Experts of a small language model.
Experts: 1 pick a token, a shared expert of 128 neurons.
Training: a variant of Adam for the experts, 4232 steps.
Below are experts of layer 2 (counted from 0) of a mixture-of-experts language model. Rows are named router (the router's row for the expert), gate (a neuron's input weights, with its number), up (a neuron's input weights, with its number) and show model dimensions 0-127. Each number is 128 + 32 x the weight over its row's rms, rounded and kept within 0 to 255. Numbers have three digits each.
Before each expert's rows: a language model's description of what the expert responds to. This comes from a sample of Wikipedia text that the model never trained on.

# expert 13
Table cells. Pipe separators, numbers and header words in Markdown tables of sports statistics and results: | 3 |, Apps, Votes, Rank.
router:099161169100098121110088186131176106141110053166097103133104158166143146195120128187048174104080136028093104138146073150139099099117130178142160148126077129129160147173116143137157162160178131128119069145165113133126083085118108178150091139141141168125148113115104119141113116102086134110179140113121144104154114160183133102165110122187130143150159111168118179142125093180166077121093
gate3:149157115164152098147111076112121095176182133166089174112113081189097185113070106148131154157164120093099124162181179109171109101112102104086163096093137096168166136127124108101109149131153162128185151186104176117141072097131166120087074165124128098137076146100158128122152169078103145138117148166089121094069155185113165157119070124177160145071172122115116143161076134109152111147152
up3:133095124100125122130150097117132149153129116127127120125140137076164158135147160152146083137094122177115133098067093159138191128196131190098095115121100174111103141092147116153143109123121177120042091047146102155121171124101178081093194137128160146126203091149131114146135085211190082133085130156134156115113155105099093151142161183082095076110109084113134128123124088104116189106124
gate4:095090163123096124136093158157152086152111123112119100137121104138072136114163112174116146059117112121076149142080085189119077100128099125106109148106152170123052160144101090117146154208096159148110137161142161131145169121132128125133098145125096131143160187108180146127142107141076093097133183170171113082126103180109101132136143143109102128101196205115201120156161102159053154186104
up4:131173091173113139101141090094112121094178115174125148179137196155180099139065120056162145140124089158149143094119145131124140150149116154071113120115109110143131087094156162137076103084135093118117194137183153150145134116159204139105141125149140090110125119133132074152152090097140138116136114102112159106117146091153091133122118103177121172127096024174054111162124156129187097080065
gate5:137133127089066131151093167091142111137165106127135140133100141170159130160109061180101160128114136122081122100059075112166106147144082102136063149126135133126205134123150132139182161131148127101118142122139156141097143153157116158082171221159221090170128106111109145122126108192154119129127119133029144145181122061153134115135074122105162095170097138162131083102103086151124138125121
up5:084181144119131131176154098084114144157107150106106109183138117096141116108086119071173117071154116134127134157172147142056157108098173096127163121137093133152043107110131127091066180107165085140121107146113162153115091109133163102163124114075086121133159145144178087155165126107140105191103217136156123129082173184110072105138115138118110122122126095100153207128125116179144117063140
gate6:103142134109124100125132175091111141094102120108142151122055117154083161157106078132118163101095139094146093148186084079187054097145136118120204137096102133162143122130152122168158140096142125172202127140177143131154091085137125176138137141124116110151174170092114078131155185100117128097133143103096099110082153164099197108154104116097186111092145164168123175088086091111112111217138
up6:124151132147180077162159071120113114163164149156135170123148112163123137125146192090150152176159113144146099161137176124161175117098151080159079173142119048156122083093124174124172163180107087112144198125146093119115170103102168140106123119164145141108075120173167135122134095200114061179125084154101106131094115123077079134161077130115061107133108163128115140140149168122130093068119
gate7:087080174193137142128165118099122106162128075130161105163117116144117182132135168122128143110085101127056109180143154075163085173170141160189168114120136097145092094170153093110179087150123115093177138092143116078150106088053109145162100129083142145121151120130100124131219128108087100145148211132131115176098114156154140101113128191140155116106166164143135143115115087128100108092069
up7:133140099126105102089086164172145140093176123129088115094130094055162121127100054126116132166125148162159130082103136147100150091139135151080113085163181115086101171159102143157137190122118117156042171131103142163122136142174181134098144113130081143138158057129121093160090107144200137094101082096109137137164129149161125123153166056109147127155200078126166145144108151140142137185184
gate8:166157142104138156080066132205147153126105141173138110079110143083100126170160154132108159131079158082129081131148047125173126106095089138139109149122130148119226162028105144113104117071149129106093113139195176139141156076119112139105108137115136187115077151126157156129140108179111133076199128164095104113164124141159125091090137114053139120142097137139125129130125156130141159157144
up8:142111139142088138100168055130082099136135156167115144139137114174122156065107092130136160194132087137114157128093161107047144098142171129130107173125096144126038104170136132108119159113139132107108140121170174170147095125136116157095103146203078094119195164184111099129101116118108116165101130088136076167145159161131110138119095179187078154112127109100182141136099114039131089122152
gate9:105112134165157074112129152087196152113102142147157128186134129076132127163147148191128079112098158115114115181145099149138114179111113123135120118117135080152177114087105138162189119099146125105137046158186101100174091126113158112143149105143186109106079093108117133133108134072128094196106122101111080180123131124179159083128115199162138163129134113161152136092109074196184086091090
up9:117172135065125121124180125096134135125179151074126160085094115148160096095172124086138079138137152105125106097140061099094148123085081164179132106128127101156127143151179095114172137174069130165123180077108165158175144073132087165101148176133129141156146130168158115141136121176128079087100094172124137199124175099106142152192106102086092110124079160193082116145108116147146112191126
gate10:143153145170141152090077124119103112164133098180139111125133115148113130104140129180090102117123138067151137108084110155162147124111122124149101142088132170137115173146079111079094186169099133107136075143174170161105075065134102157106116121118067200136128098170065114128130125139118093086154160159104099175213115141130119216086136189101122156081119193120121126089128144090124097081172
up10:090123141095123115120178104116158122108147113128079139135120168099127117143120087101121151129113122160139108131160135106077094164103155161038137142135109115115188090138120152154165066098164135145116145149114131136166174180124176104164093146117199074112127127092197101114151115101148115115130093129125119122092145133112096064098105072191140103167148075136171170151129153254158073114081
gate11:138193125195114126176136137130128150093141111131116132224129116140185108143093075108088130134085124101065143202114113077127146094152137177117154156116114088119159080157154107156165105191116153165147084128112072149105152177136134166098146123189110061173123097138058083116116153179149142100103106084074104142124127093161154099147172102153177158120119155140119116142143074158124160144137
up11:136127093153140156100163099144115144098118138115085116144150153143119095110135109160118075114080109140141198095105140103100106154177137183122186083114053147122140128162131123154145118194077106157142095132131085089042106109144203123195094108151119173103134113171117135105102185129132105124137075216131116188116153075135153093134141125205124120110086167137166091164169150131117110132087
gate12:134126127084118112105141186160131154115129129110085097066098146138179128169160123146129086117138132100093090101169139135139097091144121082151171106156135125191157158083157127128128178170104145146099114064157179184155084118132102049138178127164129145127138148109147167125139130185167104203091119118122166116118128148173084073158102080159140052089138146116095207087070104133139136174122
up12:098178125183061162181112202109102129078097138093115107143163097115146106117153119143124095140108137101129125148133204120098126065147101078114123131159147105123133187117175120132137090241164139136146148147123067181071126140089130113157099080160128062155103145173144106087122143172168155141139082112111129166115116131169135161080135116160162070147110139121110147133124153057140150076140
gate13:117137164112115141146123099122130140138200109152127066207111145136088124130139173139114128130094098122158125148090122106139064133145159171155096121162139057173122109172150198095176162169122114128142126104158107124118139115073157115149104195058145121154105151081097131151106128119124103169094056129103133182157188127056121096105070141101140073144169208127107132111121169176152124102095
up13:161095107114142084145117124175157096138078108162139166137181134079158123116161103142081148131063143104171123156090094147151142090146139168113118172144140105137148186143088109094185146143197149103123059116104130152153156150137124175127100156107086194167127110080077127152080132110113147113080070115145154169174126148189153095156160158082162147099075116121148169124209153153135120120063
gate14:103168146078120147133082141106132118130128148156159122110118128099140159193161146108100143086155135070131097091136152148085142109105068128161135094127142151151186100178157161135116128117161109099108174100097148145120139074160100052095205128102123100149090113110138098129134079115098158118192136124067135142117121111055143146137117158123133102187168128122094149172117138255180070102135
up14:034125115050093101118107175177128161097161117132158107132113149136173120191179111140105149136160165072114086131138112164098112086129142092119151104171134118103167151125126136183088145123124128137120143127112131167088113088164037160128232144142117090129118121138133117119117110155117150111172194106110155099152119115095168111130150063094136069146173121130104115161105176169169073141173
gate15:109142140132151076080112125134151130095134087159110010104087112137119104155115142156126152122120157130116136140097095113163107181125138175103156162117125086148178144162106108200203188134100166153116119152139141164158060077134086117150152168123119141152146114089096105119122140094117112148061049083112127156159114185158132179100122087100182129126095123216129137144123096142154137102164
up15:103134133113102100124111161102153153131131081148108064119114077128125099125102098198107161106108144121103143207159037075145105123120169185102133134133133066122159133146157144177186167101145145161169133112126156076144116135124079144156117178113119131150149098086126132066112144145096142192122083130146186166150068130172166132115196105106188145135108098177102137137160151109116072134071
gate16:148157166145125121113144165099140124160139051166103132132131127121141124135114197174111121161090118026072114134165156093121147162106126163153122143118163148107086203167163119079128142137138180132093120170160136149090133163090126161143100082125143189094088033147147125098146134115087162094180126138102134186131102156116116151098123085168110155096151130143156160173098150124105034115152
up16:156128123082138121097168134101104123149118134100120175105149104121124103004130187118163121201170120117121077134126162124090136108101172136157139151138150198103063180151144110147108118155128160143090111169176134147084113114135079151151122105113145156117159117226156141116091191129101121144133078150109101148142126103090095102116142174123106147135094085146194134169043145086123147143114
gate17:104132107075106078162115187149120110126110152130139200149129125117123133140122196092106162148186168115130114101092125122147126145114147143113115151108148072120118174194161173137182044083120122174161134113095035168162107139124070127176133141120142161121095041108120142142096152124108134128147112037120092154117138181160148154158135100140108206166139152159133121141143090089117130111162
up17:126157118119134036143098152188132191100179136166166088108154121135127109181144111101095135166148120117102123144148095143188129175153164187140133140124195111125122170186118166111133130068128077122170068137119124094146079171147156195124109167127145143146137092123153131132105128146101147097060142056103122092115127098168191119155127098113138136172075128168090144068140064117138098148104
gate18:040181144118087117165125131140169104109121139165147137169106125142109169170163141111121155110156139139060134138178178165086102181138109102146181104106103102149157101180148125133104098139067085116156121169127124120117130084069092129121112146195123092086096140181148104136147098118170149157159184075100118135077129109111117121114052111205155073108124150153097128096138155146151051148099
up18:194131120058168105152123145086090130121144145101108092106107146125142144086053122081138145114133110141193144105103145067143136108093115052134109158105124132148179161125162164139141133175117151159089138115107116132180150163190143073122117137112136146163149114088128143139117080196125094101108099207117109103145173128164069126078157170130082158122100119128178078166144159097063184109166
gate19:091119180134068089104155139113116055123065115151089098095164146136115121161112116144128165104132135130087132172117165136095131115096087125145084173160076106146112098160138126133065137163129140180163121179139076149120135155120143102100120101186091087074131131127149151150175090129140142158133133116152202097057177126095104104145104155191155162108085074157177150107108202151103149071088
up19:151143107147118156161127069159137146143143124087128188169124148131151124096145191105123030151103093126136136022193110147162121168134124131100162061079157170095110137112140076126122145102113067087120126105095142116175146125117151135157150126055144155149150122195138117134133156173188094082135188221111090136121134146128113130131124085109138097157151128107110109170153082111122115153125
gate20:130149158160110114126117145125198121106091131201066112117131174106171106132114142146131078171115102118075144144140140166119127186112141213110110105082160112128156111094159149146136139138090117097117148187090113099128122132132060161154151135147142104152134123156139136109135136122149146200152101137056122048129121139129091068171133135114035111190098141163143076099126121174134210168112
up20:136113126098117123109097118149159155160098146131093084086184147110075130137158131143116142123102156132215151144116149175117157158174139114160153129170106115175110126045055100138089098147121119157132138160145103183098068152142110150100182086146139138159199199118098152117099070111123109103124151124147123019129129072146145052100121104092147141174117138138130094099160109073117140122150
gate21:153188156127066086102142148141147139077112080123111118119142120080131132139148161181069102135116115065105129154130146072124130104117123137146114130142108103096225199123183128132124175153125191136160109123145127137145087161069057149078107089130129192113122083119168120127119168137116139095163156080179147139201100166180102121105160050152135137103125171138109150100111136079120098101146
up21:148160108083136172088136030154094161138219128158122108176111152165111102138094112131103167133134124163186102073125145125063071157126132147068136170140123140096114130108125125149081147089202108137165170162107184068149164156136097156102123114086144157079132077128143103107136121116107124129130189135130114112150134088149172148064117137160106094173146083071119085129153139070110142117120
gate22:075151167160138165138155125059101125124137118123126083179119158166139154108154144190125162049132133069117132151104111142118164179085176101107124160139172160127092151131140180113080093118083116127144136129148134169124085037130104132092119147100080121166168109179136125154143113165060102056183087074153115129159121143127122104137144193096107133123155104130119116148141126067169120132206
up22:124129105119077081071162101068111150162123102134155150161170120169109151094097107134115150138136139145074099108090152155113158165144149143093175161159076147141147164154045107063112148176130117099112070144114145111090091134139084192115147132169092119167090124189157099152107178183122111111119092141081115141138157177100140162127112122136127089101085091043175108140156129074186106109154
gate23:136128112128135119125158132151133082116096119161126167118101166125121170172130147127134128084094162147025116142160081053086134134139155102141186117151129100108193134147147155103199136049115101110089064083132128116147189090093152115129110109138232166161100120113138148150154132109106117143111186107172129111138146167134108108102109122061142152132140157205097147149090107132129152196112
up23:113132105139115131156137166129135178109171144036143160161119091129113171140126141062115158171139129120179162186111201100098077106072098145148106106125075098143133091214188120172191092154103107172096097149102120115111119099109110082168192145081175151136089101121080098163119100158170125122149119157103123145126145140118087079108129142102133137181103157151144069131145146102081127097139
gate24:166171113167112199138101145154125104124152176151178119168095121145132103139073107169135167142013131091123137133108121085139136088064129090117095196116136120110121173103168099114188198111160121116136060120132165134187102140115102174074104104160117185130138043119111158123128093155125123126136127134112108097121098116183084154127130077118141190101100139126102173113119137119113166154098
up24:073150137073068113136225152148126112133146155118123109099139091127142121138125170065132188107161151145134100191110114125093127105139133119100148150149220134121128125136155151180125042061176134117109096121129089131132180118124175146168113127098165082077124146075113083136124110122111108131126123107175123069146131181106114179198092174091183137078118141125122118130083139102101108149092
gate25:114127148111166147134130131158175070120138120178138162154124156120121123217129115130116121035091145084127188132107123192113146150137112190122162135068177083136111069079117135150124140107090095130088132141131046129129162097100119048133099170141127110125120075110059120164146127139107127104121179143141140052157124089097145145128129143192088176153129119181099130176166103156125133150138
up25:117138134107127142203084138124094065128164159166150169129121184122137115143172082167134095099165173116140158145167082195105159140103083183116173106137121092108141155066145143110097095131104103091105158138129079102136163126123100198123099139077120070118105128180148135144146116197103148070120165081111141113144135122058133186131122178089125120126109171166154133089048129083129113146109
gate26:164154116106126124060134092108174159141152113182103099061073150128122114140171125171137111102125119108058130101104109162092113115091149138110136113197135158151093093123156119122127179129169143117111086160122144057151130150090105164191128136063157163091123156079192129174136172134145147184118165091179133174162106207163121127134104089139116077111146162138119202097145138153100133111083
up26:166171138064114143138115120124104119120098169090102135097076157174149081109130142092108140095112130109083134145121135102104162057131162114087108141152088129171068122151164098184107157130174160123079157122207135127118173170121079221167121149126113129118162114097153145107142151181152138133126172183140141125098159132199178109095122091087188119132149057095135195080131157148118130142131
gate27:181134146203156144142127139119149108152150118224147103166101170182149079170089099119109194177078127118084131159186089121139131111083109152151116134134102074105168143125106130138168135072206127172113107171112145096096142096103109182138099115120173076128089122057066118149122146127092163131166109092128144143111121132117135153147096181096163153082118126157096157088163159125172103138106
up27:134131126123086071095122081122139160112152103191115139080045156129118148152145121168169168139172121151118136127130147150080166133109181053080103120135073171139113179137127132183101174156082134130105052078123135145149093117119188116145130190077156120110130126153151113092086124111141129127123106076141114210196143123150160161189105119116132154113149119114112148053088147124086152091135
gate28:092132148127157137102173120106169110140134122127105105111126124153152102178108109122094139043098129110046158115147146088089093113169092084101186101116107119132138111184161144098168087096122084146179188135182106105135123128112125117138095096063116142153159151152122084113188155120092139159116167128168156133129117136105111110148066074153122105199157146199112193166127113195196147095117
up28:088112124159052110177186093111095148172147083147153149170098127168116156167116076072120086130105104128145145159166144139150149157109082101103154129141123164112130217192145113105157159174161118114111101114150142164117119135119133189208072092078104157106100075147117133125139124160152096143112157116138125161101124109177182125050098140144148101103149159072106159094160125152091079101164